config.toml
d_model = 128
d_expert = 64
moe_layers = [0, 1, 2, 3, 4, 5, 6, 7, 8, 9, 10, 11]
routed_scale = 1.0
balance_loss = 0.0101
balance_bias = false
vocab_size = 8192
tie_embeddings = true
batch_tokens = [32768, 65536, 98304]
seq_len = 256
dataset = "wikipedia_en"
Below are experts of layer 9 (counted from 0) of a mixture-of-experts language model. Rows are named router (the router's row for the expert), up (a neuron's input weights, with its number) and show model dimensions 0-127. Each number is 50 + 15 x the weight over its row's rms, rounded and kept within 0 to 99.
After each expert's rows: "mostly gets" lists some tokens that are sent to it at least half of the time. This comes from a sample of Wikipedia text that the model never trained on.

# expert 19
router:60 46 55 75 37 25 33 27 48 59 35 50 49 20 62 49 81 38 37 79 68 46 59 43 65 74 67 42 45 50 50 23 60 55 52 48 35 54 49 68 41 55 30 66 29 43 44 32 60 25 43 36 13 41 43 44 43 46 79 38 22 47 32 68 85 62 48 41 37 71 49 51 28 64 53 62 48 33 60 70 46 32 51 60 78 55 61 65 54 59 41 69 60 48 53 66 46 43 46 66 55 48 80 42 51 53 57 69 46 54 28 59 64 46 40 38 61 49 36 39 57 54 66 48 08 65 67 14
up0:68 48 59 83 53 58 67 54 48 71 46 58 45 31 47 61 85 60 55 79 56 55 56 49 68 80 61 50 45 29 39 15 42 49 54 64 10 43 41 55 42 51 34 59 27 38 61 28 56 31 41 39 24 69 53 59 64 59 70 35 22 61 41 55 53 58 37 47 34 97 63 55 24 52 70 51 49 19 52 44 46 22 43 47 77 56 60 50 56 38 39 47 81 29 54 45 56 49 44 50 57 30 46 64 41 54 42 40 44 46 53 48 30 45 57 64 58 33 49 36 57 60 65 32 40 75 75 33
mostly gets: " T", " p", " P", " F", " K", " f"

# expert 119
router:70 43 40 60 28 52 47 57 30 41 64 46 64 33 50 63 58 28 57 67 54 76 42 46 70 70 71 56 54 61 99 37 68 53 47 47 49 57 30 67 55 57 26 63 41 41 62 46 20 49 43 56 63 63 51 41 26 33 71 65 40 65 34 47 30 68 24 44 37 81 67 61 62 48 55 44 50 10 47 79 51 43 32 42 62 71 44 49 63 31 36 66 52 64 50 41 71 80 41 36 54 45 38 29 52 45 60 66 23 53 24 63 33 33 53 46 53 20 61 55 46 38 55 36 43 56 57 34
up0:32 48 60 49 66 42 29 39 77 68 64 43 38 62 45 69 64 56 41 61 56 90 74 79 66 76 67 53 26 36 71 13 72 49 61 57 61 75 23 36 55 37 28 55 49 72 50 64 64 50 50 47 49 32 60 43 67 68 43 40 58 53 33 52 32 45 42 38 65 47 57 46 43 46 57 44 48 76 50 73 28 45 56 44 41 63 62 45 44 57 53 48 38 56 63 51 57 44 70 75 41 60 44 42 75 60 44 50 76 60 40 68 51 46 29 38 35 90 00 71 47 51 50 54 42 49 54 64
mostly gets: "idae", "ón", "ão", " José", "ensis", " Juan"

# expert 23
router:76 51 46 59 36 47 51 54 26 65 38 46 72 43 48 62 53 30 44 69 50 83 39 22 68 73 54 52 52 58 66 50 61 61 39 47 63 49 53 59 44 70 34 61 39 32 63 52 24 45 39 47 25 58 67 30 32 39 73 61 67 59 47 48 61 56 23 53 35 97 67 40 55 48 45 51 58 08 46 86 36 38 37 35 68 54 29 55 63 31 29 57 75 66 53 58 75 66 65 41 59 45 57 37 62 37 43 67 33 36 26 52 45 27 55 48 30 37 66 50 29 33 48 44 29 56 50 37
up0:38 70 75 66 51 32 70 58 36 48 74 64 57 14 39 62 65 44 39 74 43 58 48 60 58 62 41 49 49 59 46 51 17 41 19 57 31 45 67 46 38 47 21 58 84 50 60 71 34 62 51 66 33 52 27 33 58 54 82 58 50 53 40 38 73 56 44 34 54 47 84 53 50 71 49 21 65 33 35 64 46 52 37 44 77 44 54 53 58 37 29 40 76 47 40 52 49 26 31 47 45 69 80 44 43 49 52 60 29 49 43 64 35 16 69 69 49 59 47 48 48 23 38 31 63 50 50 42
mostly gets: "ensis", " Phyl", " Genus", " van", "ä", " fun"

# expert 67
router:56 61 45 55 39 24 24 34 54 45 49 41 43 15 54 45 72 41 39 64 86 49 74 51 45 74 59 39 51 56 63 19 72 68 38 36 46 58 61 37 51 70 34 58 25 45 30 47 78 26 52 33 27 21 52 35 20 62 75 57 47 47 57 62 69 54 48 38 33 68 41 63 28 55 61 56 46 48 40 82 52 32 61 60 66 45 37 59 61 60 39 70 72 61 40 70 52 43 44 54 50 60 78 50 56 48 68 71 32 48 20 68 47 55 29 29 40 64 49 39 41 50 58 49 22 61 57 29
up0:73 46 42 67 33 31 70 51 52 28 71 58 37 62 45 58 50 57 43 43 55 15 69 60 56 26 28 75 44 53 42 49 68 66 70 35 34 69 50 36 46 80 34 50 54 25 55 38 50 36 35 73 29 48 69 65 73 64 42 71 70 36 31 53 47 23 71 64 53 46 47 54 27 45 75 66 66 43 36 55 37 31 45 33 37 47 39 53 67 26 68 59 49 33 40 30 55 46 31 48 76 20 58 58 47 63 79 44 52 60 51 65 28 45 54 41 60 61 55 62 69 43 71 52 61 54 72 20
mostly gets: " D", " W", " F", " H", " T", " G"

# expert 100
router:73 41 51 67 32 54 66 44 31 30 74 41 41 29 62 61 49 48 53 71 60 71 48 50 51 53 70 35 44 51 92 37 74 32 60 22 42 37 33 28 38 62 49 28 42 45 52 51 43 44 33 58 60 48 34 42 45 33 67 42 43 50 40 43 37 62 44 35 43 83 46 84 53 36 33 33 30 52 39 90 63 44 56 40 50 66 57 37 58 29 52 56 71 67 75 42 53 51 35 47 55 48 39 46 47 39 74 68 54 56 22 82 57 18 42 36 38 36 52 54 71 41 65 69 40 82 66 55
up0:63 58 33 46 36 55 47 69 60 39 70 55 39 69 33 62 44 64 40 84 21 73 49 49 41 49 71 58 58 45 20 44 55 53 62 68 56 42 38 39 35 58 37 32 33 65 62 61 60 56 35 65 43 39 36 69 38 23 82 57 44 67 56 45 38 29 61 68 42 90 48 40 66 33 23 46 29 69 31 63 46 43 26 46 55 51 37 31 57 35 64 68 27 57 39 46 45 63 53 40 59 50 57 34 55 22 46 66 46 84 48 74 50 20 72 30 48 56 68 57 63 64 36 35 54 56 47 22
mostly gets: "ina", "а", "ola", " Animali", "о", "io"